From a checkpoint of a small mixture-of-experts model trained on Wikipedia.
Size: 8 layers, width 384, vocabulary 4096, 23.2M parameters.
Training: a variant of SOAP for the experts, 464M tokens, 7087 steps.
Below are experts of layer 5 (counted from 0) of a mixture-of-experts language model. Rows are named router (the router's row for the expert), gate (a neuron's input weights, with its number), up (a neuron's input weights, with its number) and show model dimensions 64-127. Each number is 500 + 50 x the weight over its row's rms, rounded and kept within 0 to 999. Numbers have three digits each.
Before each expert's rows: "comes after" lists some tokens at least twice as common just before its tokens as in all text. This comes from a sample of Wikipedia text that the model never trained on. Tokens count by the router's weight.

# expert 1
comes after: " ", "1", "2", "0", "–", "9"
router:571535528605526513500448477574433550471550490524531521439527417492363527476549543508484511495507523546502566491443512419573558464377531499521501419520531498475497496518401507564520563510530507
gate0:525500500446609501528434479511579550463451483427574406471435543503511484479535471510501480480474534510506519499480518542454405525429465493491584469474474538579456509598395515440493471457471559
up0:513540501449452403478442508513517571501486496527510518556454388480556484394508407570484561494540557485437549694532513563538477571504498454528459507497440500513559477535457547572573497488537483
gate1:521503535511523543560500459508583452551607468645470489450448497562533557506436513472467438529578431498411526534533513450521465574504460507589525434595512505475496525456466487433511536450476457
up1:575511587620402486502521473568586540498549505498489536437568412459478557566492544526537534496464497593562558527417542467455394546556488533532416431533521517551482488544478628437492539426453552
gate2:481536540491523423458538529496494559491463547529478534549629502444531586572456427513537496521583417504465443501498519518555487470474554461462507507530465493454497464504537572387468521471449518
up2:425527492545433568515514515498470414573487411552500497506437508475597511427502511527413528514445527526461532478572439491481485519518515436496475531459481487502561453551486487478553548549487476
gate3:443530466561471611490535486584484481578417511537544523483456508480473628564487484507445538569594537549551437543537598434525382480585471541500498460498544536481441470531454563478528532416539421
up3:517464544537571382572514519463428460564552459438455581511521549473487480507439464480465473412480545430558410510493481489537410500450558553453545554450506407413523535469517600501416536489406573
gate4:514514486525451531498637424426543589493433499474457494442452515617445456540474493583499493555460428497499498505549496481548422553355479505531496417473505529516504503434550542531494516486518572
up4:558465512495470391612515464539577544501553578524588527547554543422476451497535428506441451535479508490488511415531582532460533527522549525471534555469513507604522484432509605528463443486506559
gate5:537506499454589439554449464502558446431425527437548503437513493466470529432593477537529542569557495544495537498466494545515581534474531541513618503466458431569419494520492562533447471511550451
up5:465504480566476450513444521557448492520580476514538461548499498471594499535503550467454530539454546452568468525465462505439435474518553521474465608571476491570541564542423436490520489510479493
gate6:510543556473476528479589528517447465429540540524470501438463575522435484527409513477489473455538428422419555418513563497556438490577465534487552479484516446527455467516536527486507509498396531
up6:548510509486534426532552441418446495510486503573409464526522444486519579471521565608568428432602492571475570597464463467534551586545485502574426516494381493446540435479427542533473553524462544
gate7:562418508620421508549481434570428538501493577381597541485450565535547467548469427451442482487497477514456482498460465495477560487399516471429494437493527429445499520454514444440458493503533478
up7:555479488611445556519515516586466482453573515483511489469482512471426484392479461575503565531489563495557468541441503415514528417540568547445445412444414469471521465486581418464567548516404555
gate8:474552468381564525534490536547526557491534475476555529548458440473554524611491622471565479515449464478448447503501571513516492552593473474573498488517543471519460413496543498551517561533520534
up8:533481537541486639530568483507468496503454560494449530497483487644535542466492470527385518458485500451583508466539527599472447450541498472551491550557380448494507470566437512498537529471480472
gate9:521520554545482410545468416508600431444516534519504625554416470533468511479483473472467496513506505518496539512527500515503574542519579488579549423500432506550417483512630465437454460437489377
up9:577486490507519474508567492552539322488468534475544523421543516436409568551359536537531465543535497511506495602548532437475509505430485559505488460400492365508600500480466562545568477414486483
gate10:535525521531469544508374497514515421459543520449500513585418440499524504477512501591533460602474594465452464568463461464481481514424378515485508522487445496525582440477524613505496486477542461
up10:375541499482460503559469525498562497552545516502462415526493581360645498551565548539534540487536482503533454571506466516522534500511501615529540468463455426530439482475477535503515513529504467
gate11:560467528439484511486496575417493546508508521489484523498453463480510470510544529484487513419434423580469550499427477503465513465612511555476502513546490501518521489564532583601482550450479473
up11:456519494543496492565464478475541432552494441458501412426532489406447485450545472587581518585445576570476549497568441512500572490403488450562452516480466391481527512512471492479489526547464514
gate12:468503602434481494573408486542557486536537532422472497502463461451467540508495404531500449548510470516483604473460543481510504572449502509545545510493461443466534585508519528469513564472430452
up12:499469578545473492565510496484476480452450543531486597503453534510501483478466382512512492500427512535465542416507564496487454481516510526483555491542447447526522528490525528532561571546365480
gate13:347516488525459457491494569538489527610531491558547553544486481411558509556491429534487473550523480435583512561457521500459449545398558514455490468529528544535472408506452501521470467510495470
up13:485512469515651490502526487463416463463479556559441510601476466527473588487520566477442498506422547538509549534566491463479476496582485460552571467493379524442524521477544535399517522473438500
gate14:539505493501469550440514416565483478394474496490579556442527534609514492480493475465545435524539433541551568501475505638487476470421494357562612517553435583451595522526474483523469527504571544
up14:573563417550572550570548513386552518507492445532462416467534450461493464526377569521456598521459515491482516444503564452459503514564512535577429429480580500460497471538490477519550521489509438
gate15:510551499561543550534561469552461503484590549547540462442487451512502510440442506463449469439496493540539497490555463487569556478539501493531401489524502544611446525532494537489484470457530623
up15:586499490431468540461429556447533471490491599561566520459473424517537529544463461466486458492516533513488552503436526454476537503491445537458459490490433476528559507512601547461637546591563570
gate16:462478523422519529508523559461557425481476479491439509609419579440482514485462499546586617526493537488624444519491563494529495465414466536555523526517547512499528526511515522374503432473572541
up16:522425501480467474577400538419548476494478440444500490473605514466390534482540518512513488533513553592487535582517523486490487499580507503601509454470506510557399456506507505524437510427521537
gate17:610476516515456511420416334535429517521484531494457499472480471500585478466428603405621474556523419530414516499534470424580532529464545475589510468551487548489496550512451522549422484447481473
up17:520458543530515515432489413426521486602445424494518547539555530528517505565482545411503496514441519505496487453536494537526409508504491410478553497389469505489490471532403604551527522507479506
gate18:488485542529513545494450515501543585481573495355472591466447496572439470568586491523480481483507488566439543569422496492574471411434495564463532497558454524470495499545546506423435512568574540
up18:509491517439574505508567479467477530508462510543409467396518464524481501446457521539521506492501441527456455500556514452566593497464470479461564552521558473505516567465516537505335451458493480
gate19:497532514495432399518473566433428567498379474469412522435444491521475553446529470489411501479484531583508454425469525506446586438549556452502533420506544444470407494506426472535401542571503478
up19:482478486504528573489487471498543470515620498473539482554507506406507484505493657526551479553519475476473505568535513566522515530417452514494508578553565554556621572539589581433536456395496476
gate20:501493458446516553530516424349540517609471472479525472477478555472575356500492547496484556527550448547478476442413514514446490501473624474500509492563569461547471489520549561488490524569475468
up20:509481542433482458497504478431541495547509481505518459546450536440508461526465538476497415565575618489520456465541560429385332538469563451390461521480609537505491423510461469478557528497492478
gate21:580484603372543422417546506481511524496557496429465502404437493552454405457521504545572508492518460478499467433519479516508426531413510520486582504491400496515535500560435562520522518437507490
up21:561510500531611570490548440565451577553580510470577486510444483548581462591507473414414610525558453528585498497526448402501529413576538486438426480509459540580466443451489349519516488539520507
gate22:581503504595477459504531466486537560425585532560480486534525470452559518571399501456499523509510551474455639506569490450561524527554531433458452469531499480529589534478466454523435450476476524
up22:428516518455515413583503515505494485580463562480496442478494561573355487470574570541571513603486486449584318527447529482452464452499559539461470542491503517489493584540549532442549585547578502
gate23:558521447511491501423556608522474506504520478434543692477491443450476527457465540527520487444549448545463436537511453495593469467550522498561597501556469489503453515598493558535419500431533433
up23:516523551491428497517459474561585453493503537560470443484474459555611498469505407514442496459531557534567503627564573512450487544436414482473510445473564480401514439437599479470539536463451522
gate24:460609517405467537520495534580558467424437464537514534534531401498548543485447512558525434504544531518470478546492527440573603507416559382582516494542493518514521444502532421494516362547504511
up24:533420440465547438512466515524502553472441558415521457490483567484492510488504443416498560460487526475554543441484498496413442518539430538402494466438582462519453483491420488530534526477500502
gate25:492522475503495493560482458476517500470394509489429572447439538431544546503546491536495509481501482462474528468528457506466500556478549514454497506439535535477488552462473515488442524537480497
up25:515562445495476499507445436539502498508572453473479509496443421473533456572473474526481508558456617517461559549493521500513447502544462599535538464456479476468473438499454538499506457430360501
gate26:399578415465538535482486368513509420487513466473450606493494478525603608461473408481508605479555491546502463459377495425568554499495462491474431520457454551487513543510548456548496438517478483
up26:542487524502438531499519530468573576471514495479446440430502526481508457490513410510483515565545406475428470514532512466530534463500483473565441509480452492519443482521422483508505616535501486
gate27:555504480478533424528570426549538545489517509533524529610429476510478457562607437484579426498449503465470493384518488420608569522541431549620471523516540569494510490493505526543522453475470491
up27:489550483448460530498486435594525461513543489508498568493584477490456540639527492487554388516469504477575486475571420528556472541451469438498486530567462654510491434462574558415583528486511392
gate28:546497473530536464537473495491560475489492504478514543453501554461455522391507440441532492528490532427498523528442541563466576506557480413538505483495412467447448516467478525490453525477448557
up28:494525424480497528513557503536532466519393526505525460480559491554562477464501536476496562457540574522491454435481520481466531494479494485511495490464543466540509501484459415526576546543404536
gate29:459562536412477446480570476438525519524455495567497475525413444595562554441469429505523336505545454494418616448546497539494461515383533483566472536544620468465469516524569530477488484576458494
up29:484479428519556514552412518543582488486531493463565519622501488435429513554511516469539482418426421514388564479438489512521461534525421509472564544381508558493519514506496564436523559544520519
gate30:502551461530534517516545469511474531494509460551482540441491442570502498504455545485502524507544481513446491495555471519517530490497503408502498487521538491498496567480547461511525501406483549
up30:568455609479518597543492480486437402562481494507529460428470528470576456495532564542502502544514496412468498470474512542457387539506547543613459488533513433379577446501529434383516482508517492
gate31:506459506505548474504448501497403478529576497556464454533496406408408521459447585490519541513519573519457486573504592462485565437521490484545552510513501559431565560569520572560512463475535414
up31:544511574555442506510486410365534549480452479469506508499501579474570495504494474446511596500510483429546413533495508503514500445551429423417453476530489583493418469499461532458460488557524462
gate32:519517560434563480471490502434549474568510553458477491530398484602497558440512530446477528436544517537463471529477480533514559505486513584440579535498528529500508529599483517399520495467506480
up32:631538501498575513474519426404506475509487507483500420478554530592497560475539554480536481484549483590452521478518454464507546536553455516490563424531578522524530533480502451474493530459449515

# expert 7
comes after: " |", "|", "3", " |\n", "4", "5"
router:527555506516564434603448567531493539493565542513610425460532409439408526483520526472486411560469533458503520463532406382518583498453504445482557504498535546451485522508463425600538587486533446
gate0:485467516536428361490517542509423575471561427559430481540379485515520540484513486481539483507456598474516481506564444512538571583419467493418535451422534519454520528552558573480461518545435425
up0:569611542480468427376513609434454523503562506531477601405461515490535415442478406503584511515551474511569421468543529454511501529504522413463463563461528563408486528492526595518513444449492525
gate1:439557526469468462423502431485528443463465458445461570503537518476504501443464514461460404627514519498485437527531502508464500534459455579448502518505447513565542491492546481466516490494459561
up1:485509529483485513516468446557417442535446517451532480620519419472507505481538539552512546477524511434507529439409568509432548465542460537495480554454534612428482495524478569499440542491482567
gate2:540568442460523436493537575425487503498508458475477442446360462401569518539504503489597578504531596506553514516453407496487643572541505447537505495526490591510445487416483593609591469445514513
up2:560501486479508516460470432569546482496456445429532473510660469526411492592467511519468371425517454663440485467527552496477423523506518480418534371527454442479579518628531432406395498553477524
gate3:468476496474484430563484570435510491409537507506547550497540512414415532448503474518446459438507545514593526631536595616452538526459454568533470456661535568639472502552458502509504521549553488
up3:505441485507474486570525568467552604512475480472572486489539542500533535567533547463480497523484440415549588446540537594539475556531389540505477497552532538565483365498493464507567490492497458
gate4:554553565497523491484431502585531469506502524499507537560483495468434502448437438448534478587417573506546487415442518462381504486448496414516509486489484567446547532504543455577515553545517423
up4:482505563415452552489526455489497495512581475521487440471472539401467417403435505463555458554466454511516502487434427553457472497431497480520492544480534514511556510581587518510510578466511510
gate5:541503510497514437486563549520438491446481496575516466475533489620500439422416563490471544566561475509572543503487448456478541466562543451392492468450507612432477563460454471491474508506447474
up5:492472501428512518449509534530420512474516554589498492478487521610540506421484539380430503558470456444520482414482451392595440456526475475465460577461493477445472600521507461458456494458474485
gate6:510559500532488484456467485352542508416511527505469446497494475424534429518527462556469534421512633456435533478473519489506488520482538496523488564440445546479464426509389532561539581507467459
up6:486427376535575515420518478598457484473439542531441561451474548539389552640475493469473566573554435504438491505488498431534503476513444509565525474466457443414566576455483582475493515494566519
gate7:479528478448547506564615560486576449479487533531432523493440542425425459436586505546530509537518517458510490485547465491434522594437452423479482499488469533523490586467427538526563436455524520
up7:512489494510487476513524535509480476551457473499561521391587447584359501463539580530529557591551471504494451544580613521388610548503611489530551490527488454583573525517567490497529478405501492
gate8:424476485423441467462579513487457518476506464576493548499517486447502499456500475526586505464497464490531545529519510394504572542521566499449487488491498566421542485382481529520466479471633505
up8:546451471512543439527512425432412470527561461509467468465423603492532474423484478471625463521546524532518499484395496552556445519485567571492433556514528590530516456491493524467523499490466516
gate9:580626557456483464493481462473486526455474437511422557481535481569433484437514410475479507482583613491473503461467490525595624465562464503620573444525486580543570557499469529532515522528565488
up9:528518527519469530487476450466517539519494384530548510510530575599499443505424480512413536445561523561543479419522494616518504534594481525557578536438529513420532502493464521496528616584532499
gate10:505469526462457479451485595550618510473506509516620453505525470542404510608412438538445471466491450525527492519448507478512597414570468445475421511511486475472494561542447371513437527482546457
up10:494560414479488446505519532552601447473537490541499607496563424433486554580451558615490498462506378496501435445506492512511533468522521436445422484499473478509524502482425419471586510380604455
gate11:520486555487478564511485444537540522469462582452480449602560369476539422610519517564501463578465539525517417588543483427528526493653514473560498441546528510492467540558492452435527432454419460
up11:564510540434507500516499554554502589480434539510555492338494586517504567458513567525545455485472560511421487554446475568443435499468528426534541497511515524580478444539547631486496428515513462
gate12:512548523569476477429533504558532424458511559475502548442474443549396479498582519548464597528506580527511471486507500483534545512531426489569564552408538492492509442526495450548483497476518561
up12:505544524518574499564493523556550434495521539422488508544561445558447452536588488491492624542561595467501345548536575501496528454519439485616542523441510434452460542506497454524370516486457491
gate13:578565483532572579560439531572525538481455496482429449562609510580513490541576524414420491532499449381456469552559495437572569582533621446439555494552507526492426588520500502515507497553511494
up13:480579446549586579574486521481390547557449524495445410396527470553492490444494474518448564464476491460514492516523463495631501557576527491484435544531472507450451530465458528497531570478521495
gate14:499469546483546554579467593547463529558498579457473413483519537478484471403482505526458468524416519473501523417533594485502451467563529535514528502496601485482462459461604503532512585545610514
up14:492495431540474417437461453503406462441424483530495484608490623439570470518579441509537524536449463536517471519456523472452475527569550518517442524486553486512490557502486558439470597520519524
gate15:546525410558571448530533527470389516537444524461557521448515565487470502467535417547510449439426620517539571482464465556533603439463455502450496556485478482509399532561501484486581521447474468
up15:502489610463437520475469556531476510509510457571526505549462506463571481504422592464541585478531435450496479548489483460445438490516596503576518479580521509480585569476526588474417473548450483
gate16:468484492471475490554540432543468548552523479529486649424491523521489502433565515447451514426516493559420545516499479463566605544467552482488600470482396504471552509489459548509462485476527585
up16:419477510454508483456501503527459446419534493527506552502474574560502481482567475521552457595528547455472544464441445554560482609473544443507540613451542498488477511420586454505554530462517585
gate17:540481595537473507551517566420469552452508567561645427467492557634475553589487456452522384516512469513468505556409506417501495557462504502440543476542409518475515547566417487467577494432483555
up17:570493433519485487399390414587489446532446410535458525488499396464535477405536500474520483477521545515500474330585484527456462500534469540506518531484601469451512468506522516557479498577492421
gate18:430490587519432496462471543559404494562558548511459502477489463448471544487443559502445551571477475478472530493434467495480426527453543537460489562539529588477402512433563377568508569338504468
up18:549441514543599596548585467420569443549451476485464534514537653543543517531532470604441471513520494511510496418661543599483468429442462458475494468507570457520510523504545469358441562573448463
gate19:466492441511477436523558599440557512511527525619402492490401454540426519473498587578515487450522493415579530553578450512474625513550577444510560446547463442528573505439560500507473490508556431
up19:454429462486440468477508451478510484427398381489535421445465549525502605542571562560501456627503455496489556565468568457453383476563584444603529474623525542479519493550588542563400459448500547
gate20:534533439424454457530533468531443502468466536555515482529389470502493460553498524479551507619506563454580531504524520379490484526521514466470569487537417547474505432485549534564463488495503518
up20:545488528505497493447416464571515479497421499439462448436496458570442492513517534416538474516521597502461514414502478435453509493407520440421610537417542424395461552522518527455439496509512489
gate21:420541482495544472473537437466548481455456541597565486456553553502498635458500534584506478583556567545557470520502594501422427454524510464592579497516499477477586437491452389523527572614534424
up21:426456578470506389518468521419557491512468478479455417432444537524573593530498515532605525581504535486529506565537478498492577488572519509507518443447542532468523478493402467486474476577508491
gate22:544524465479604463530446525565441400502482528586514444526526495480497498535519491498521493498484516489491482423573461459550428474406555348401450496472432511380408512542541533551541526470550451
up22:523583472396578465528482587564468369542541602610519522573527503434497602519533441465539494510495580489575424501561488534470403490462523470451459563465381489450434558519500531521461510481460459
gate23:532431460490532417565453544492488470397521500538539479511423540456538460508580419456535560390492533628560422441620476530535510511555568498424520493466451501567516485410501488567517545569546446
up23:548548524471553573382452478432536540344474511563430526420456428484556593482578440561548553491514440527570500402518528529480553543461549442388577406439521493493560410485494508482640422420623491
gate24:509456519518551613548464486542535521511452458463582495526477520534593573582491516491439511553525576517465446498560446402507553435458495498396544504495429510459452479408525434485443493569412485
up24:465568527480533506512432506457573515543412454493547457495499455497494435483344446533502437466465535581430454511522528519442393474438522431435498506481449592439482524468433554492536564548615492
gate25:475488497498545510455518506558466552550506562487472541453447447506536499483500570542481466463443467469454504493574591557640607580525455484560524477504466399427447413534563503464524489560503554
up25:463481504497465526506431478527411536608489417446490442606437519466411487526533483488471508497486479458487423504430535411554502553478457409464431516513491525485601473514479550445469535455577486
gate26:494524606514410507600509454553503570613540515497506515440501552514525519499555530457515478517455485496497573483497446579466444481645530436519417552454483525471423496514477455447434470506496449
up26:534527408496452571559446534470485530542419461454521586577525414546499462557507372333441481458396549475570523522418495597516421452522550419518428514529565474578439523504570491414469401499456472
gate27:483550526422472408543358600535485500583465459382431402531432401520544527513505490387633581435480476537506563484475529501493470452432596448579451477485451544514503478533468478393409515520535503
up27:513503579523437545509508455527421490558501506542454416541523523436539519590485436525580460433543480526549573515536467569506462494410532367527451437532405510506511506434583565495460517487504436
gate28:461468544489434421474493527559588434473506477520538447495508490514546566601564458504555458488495585530564596562447389521478487508581546614500520524521460495484499610484406538431575513511484570
up28:583508512503452531473470430519457479454551569501505451520557499454515546454533592458385554490458450447515496375533670521505490488544466456459512461485561494518564375444559386556511392479531442
gate29:446555499492421493474579411458524519418518526578455403438433546442529525540443573601407562570535611603497499542549533613560483471476538502447503514478501600494459464536462510490472496461513499
up29:545465474561539483473450474596479454582536434513508499471422526540497449419435509553526446414439567545587545497403526475443528525478471558499509483576522546487507563533547443540576502493515638
gate30:611436490507494426561452471454436547501549518496497520542493459435471517579454580573607464565546489477492493460529589403549549553548477530493512512476602504413452524521506543509465491533586508
up30:434469476438476566434425511614599519451400460485534514488487539591503487452476417486523519498497525553436497539514597606506538432508483544549411526471484462577515546500549500497450482475476538
gate31:492510532601589402543584437409471587537407513584502529511499511539589502569571388422541437472513579478461539493503467498515499508582565576458513434521506546506563421426544517606528489496517553
up31:475533548439438373549403449447484501454581510540448507531509494458498606444438566501519567616590489512559430590502617471589500530447451416631562441560374551433470540570567544432466507518619549
gate32:453514456557522545527510470500566484496353561423489500499471563547532489585455589463368458476457418435477450519544427395497493523505459452425590531505477438498547527475515486569461521532543519
up32:542456465498519517479487584409519491487602523491500490459445418464481560524512400435539522496490569468532570571467502471480533531537531543514566557486396516453489492598483434528549484506522507

# expert 3
comes after: " the", " in", ".\n\n", " of", "\n", "=="
router:554602577527458497546432561563513460448565582432577438518547434503517579429459552464492475575600550424512561450477420449498531553488526497509546491540484526494569560605512478480542587566506491
gate0:482573524560575473520508544438457531428537539470568431454527463485514446501546559545483427536518590503489511468594553514503575419460425521539512398462501480485500482509604452541458582467521458
up0:544489523439480580539434570620521513529472567535568546477515467415533546502389520439536546522421584458456525523545561459418497496480520480474549434529453539441565438530409474485508416492483535
gate1:442466512515465437594495460475507505546470444470516592553450512499494474446478464484444468410474504389362469447490441524534477461563534460561421517562508542525572565504532494477535520447499527
up1:562421391461536514511485560493480529536513482554437435440479496466469370515463539518506391479534504465502536558540533476483491410402589499474527490478579573475464417516565497561531509471569549
gate2:387513512459564437462505539491438482564510481468447432548504488554473528521580471528478538535569509521470451483452491463440366556564470519437503546561504480564526464423481523455450627572464428
up2:584488528421496552497507488564541452424525560398500413476558523459537527422570459393488498534567504544496508467583549532430563509513534473525619495562470487595507539550484465465545495565553560
gate3:500500463435467398526436513523457531547567484488411418492473359567472472533502484496505461485508463485491412562457578502524453405500552579459482462503470466570447482551533435429496510531528411
up3:495439500490521504517565473445391508552510461582611482444445447455486410501584508579479506552517486519348498571512511411520475436507549494486502470510467550414382459449491515566543521516488569
gate4:475462472446572515555432473631597466600439560484488493542496595497591581599595464515493454530482520424537512511449596520509539553512419469484510482575509464529426536463524486424470438534535487
up4:515431575391463499496548493530526478470498438495599513539390547436503525573427440455497452542537488535572400508575484523477513558575549515473490496523482454559548484432411546452525462449438454
gate5:551620482452463527544482542504602428441444561476487444554440479469489496474458507533508529523563465540429530469501572537457460449543514516566620513539469540525623504561605501408504605537533427
up5:572471395582521525513519454507424529413442444516610494389535471503517505466479486585571529497451587500487472482556467528583518482502460505522468435542553464533476566439447533557587524445529496
gate6:563482549513488550546527485552587519537599491461482547549482455474484522461490502434484462540423591491481495487478514461506456477566461525481508510501443547596478435545656523492454509484538554
up6:422463536560552539500471534483526535545552554478567405697475528425512526521491479516468586544514513461515543506505467478419444445511537447505483547504510422506505431553577434447443554492483410
gate7:560471443494528598483561475468458487534601476444479492500466478489558540564440444426523466440503459520500477539486512454569548556558501470587580500545538401496494488487561488524515566538476535
up7:475490506492559460561621511452539465462510559536458428516429465470483452466550501484478516541458629476493546517474551463495499466530444539415467597487490499491474481502516460490494398457498446
gate8:597429476461527498425524456507439507612451535600525538488438545499584581456457493455480448456564531489525530475493581583458543575397591429485534580539541485457527488498545546513515476580490483
up8:587512436542396418470431413514511515448487489502468486511519517547496587517485501541572462493532520544434495509535489524552522512508559503492584474497471474599542589504574460486400451526455536
gate9:413473564539482538461554661508490462493567378504549461507526582505457515523455575540530536493553541489548553477493505542468514555555481549444505537417434535388447502555533530459555555518504471
up9:439528500543521603465410342551426483603574540516511450523408501520514525487492480543457592530473467550459530522423561485538444553400530471480440457529459547441431476582532447499485468446476509
gate10:533554456391531539536472477547497540416493469475428463612524471568513554504470543533553582551510440506433453529492463516598448427557474482493545492513533529481576514419423409428364390577497475
up10:557530387496526489506565472466530455464529409462566574534459482523469495578549533496507354461444496422531383438510496562519536425495478521435471423503514498532460446498541494468509557454514458
gate11:480487469483551529480474519463536523587481529444549554433425543511508425514558433451513521507518581504531502495511505549460545490547488506537511496462457417505491533477522441520414527499466339
up11:548463423466505510455461564535525443491483476452508476469515472475468500518458498513502520518515420466424518504511505534501481474467391507421512592425526559521434492541528631499500524518581431
gate12:468486545521563538537542522554413507588471505503539540518540506503437570506583516507554522639485542483407555434464569513564524434506438438527498486582485563501577595526466475492456482551553546
up12:546604566542479535479552549489575510462512460427507452595482540417518434490445497543531520499547486531606436517477472529496475589529486580508473473481518512411519462455525635497565541430473487
gate13:451517525430481555564561496433503544543479390444431461579509489478492447480513521520480611559472536537541440464557457538557441466498466524521438430565351425486446500458403528529440542457475479
up13:496426476493561466428450463566586533428506438520577452511523461498478463492557442417495574471515483615408483468499481530460485534519499526475510525494487504437501515564381463531510573477556507
gate14:404479580484413448422466569398552550437439521517505525673485470499497524517475514475477467588532567430484493552487559475527496455437522529522436510461444483559476510482391453583442629464486512
up14:458448628420548462450488587395500491471453470481500515573472483495488398471467508567555505629585533417410460547505556494492510448488543370495439486377556606546522535535442560551424493435552582
gate15:495524505542532473505386510534617483586470441486552416509484488469480504444473587490527532497590499474518516522595503547542582437518600379483556463583515504517504499467490488487493516504378589
up15:467518518479474516508536448502553508522525527501429605528536511462507469566430489430601534456524500480464436582428485510469460484489437542435556539421471475497627456465528394517553409534425427
gate16:518434435407458525505428496530391491495460501492516494474429583605591430392501515401557506546472527469517501521488611568472536547522540504492451484506502491536406478499486479523581444500514569
up16:522488558533434435461574503507587588448479479439492499520524440480479463534472487528496494456510530493411498440468458507526494457523548478433594559474477472456521535582409502506459481415470480
gate17:559454525480472523549458544351558502539523557474526552491458475568516475474447493558480504521505488480584590427493486495465428474428555497502503518551568466633458576494435387451512467468384482
up17:428578510552533484482444483542546600539525457475414491572522474509497456512585489502547500456525409464483379551460488461512495390531455572570478453530502433540487437458418513550465472526503482
gate18:533502624533475495580489445537521552523496497448622533464498544557469523446505548507547514471456543494548431476568527501523450412522537468519574462545403393456495606532539466514525528516497516
up18:547442441512549561517501589475579447555392517437465522566512524492542560463452458503507456444400407491518464413539433509486566409411560533538493552539510573516542561512543468488454538465505487
gate19:470400528518526458505445557463444437549486517471417495519520464511425524511494606563560486501530536462418532442575580393542539496491541565449530585462523468410531525455478547545499584538424508
up19:530438548544467536404552471502507597433441505608493540462484543509450527564475534460533613529463540510458545550483574521561548447472471400539534588427478594457486492570462527510494489500518478
gate20:449567445518566521482512538426543415547423589503512520550456489612528484474487501358501538398491496472462507417535493522546535490462521506521437446511383464532473399485420520529448502485443540
up20:448523510475506462446514527384466414551416508522547457502465535557488405493509571405532506531501442484491548510490439457507424457437499467581538535498490461493459539526419367538433595524492465
gate21:526416621505542469542731466476469509620519517473472582519472466524461499583448534562433486538518545432468499480448596510518482509536471610540468425464574472473472503413439594556531480496532529
up21:567506486434447509509580588527556516495490495486462566455503537460490394543483555547518459599486466570520568524511515435530559495432517428510530583476457503463516468481511524561551442554485482
gate22:580473496523542547464501468567568531473450424506524471537400528440491577369512489470519530542513503418528500454471448545498452516523511459436473456448579528529541523563480525467470582466447528
up22:444488529414540538464518485406538487544556602507421523503517543454504510461452439450522558554496521452531465487538472470587459550497517552527532497412498480504427603436501478576441574447482410
gate23:501392502473541422595478563474506508492560470397577475527431492496462479465498521550525516490572582470561455462483507482457482495493596442539403509462586538476492505551531553525587537517598482
up23:551535492487530432530482538596500587499305555589473477499481385490536476533516522516400478502494610506432451438427509522487451453513361487520533478496542459467484498443522474551479457503451554
gate24:470532483476562490525514454644448446561493564443458613448531518499520447447491539505489567423637381418420415496472500530403501484482564469566568540453516487587463557481534518489500550571611516
up24:482398488484505491552558582518441509555420497530559472569448436571465558466395400482495466466471578416528556417514469399502488480585477434432495550477496540473490490464507429490622502524499555
gate25:520501548594445489467575392489454531474566362512475534507479524524567437442471528547515491555554433523482604536492523428483521474531506519493622556483468551484539533552442442424509463409434491
up25:525548588578447472425444555443522521440487482535433518578511536540567400484566515440526448563639446436421522501460500513506554539642540470474545480491471494554462469584570451479538483535566457
gate26:493480547461336520519503492505499450596546540573501466445492477551491556459499459509492495544521466458466559543472533555528468538484477437552510585467516570492498567575551588437490543459592490
up26:447490550508460512493544564552516410528583517570477431519534448456429450498475473542475411506480446472456519521465421487434471543512504492551530512454553510454557477597631507454479519457615520
gate27:552542512582561526491544434518520514490451514484512534475529519468516488457541533518515492533526583507382477399557487409568577550517521525511517474488397468503446528560472455524379526520477445
up27:503514586555544561554575419505557507500435562550515473513526461527528538509470542496533528651571515561476545518516472491561547454454538490487533400518435519502519584568490445521527443532529455
gate28:529491506446540467493303481537515488451429451534528516496468576515471554396496485517557465480484538578468441535492599422520414460485465441557518547480428539497487546564458542536498534507501558
up28:551539554416412516477598476479503517505479468540407463475527472576515437504426452504532488523550419475602489499524525461573431506597431447440352462484516576443365477520558436470517437485459463
gate29:478411460522449574575462446616466537561510488503593487502443548427475495477394512432583494482524511479546525387521510444459534475468495477530439503483483561561574535451559414455477505474453480
up29:448503517543497468472510492539518479618517534471486466464557468478497609533377468517492559455495536497426500445496538552508567511496409464498462551448541511435413493584541563519458475478497476
gate30:577590520562590509501461394407536502557546437493503474537481472551517545521533508498508509468484562612446597584526480509511482427545565537484445433492462465447364522486456469578558437566510406
up30:574467538489581502457482549451517524526554498433466500487564546523492499420459559551568538510544483586477568543513479510517422485429498490577457418558500473525505578467512520421488595469461509
gate31:580457527448541476504492517466560583470433484469533511532568546492490427475490457462502421573495543467635513506429508453508515551499480508544553426545522504456461607528472576425549513481454479
up31:570496515474499489517566535493517502550518515466480465475522506495552367504448480453425479505429459482546468467563493506519469603568562457615526418574414602524434490414461505471494504508429525
gate32:561482501518445485558471530530493453418596485509536482401516412427520468472563553474516499451473454410515462457501552450553448501458465485495495547493510528512398452516494508530489510489573513
up32:450568533453598427479395483497493506521460479498485451538495548532465508489500492550511518550480559517571432584486540544575480525501551493522546494531474379557550474564548470492494483488404537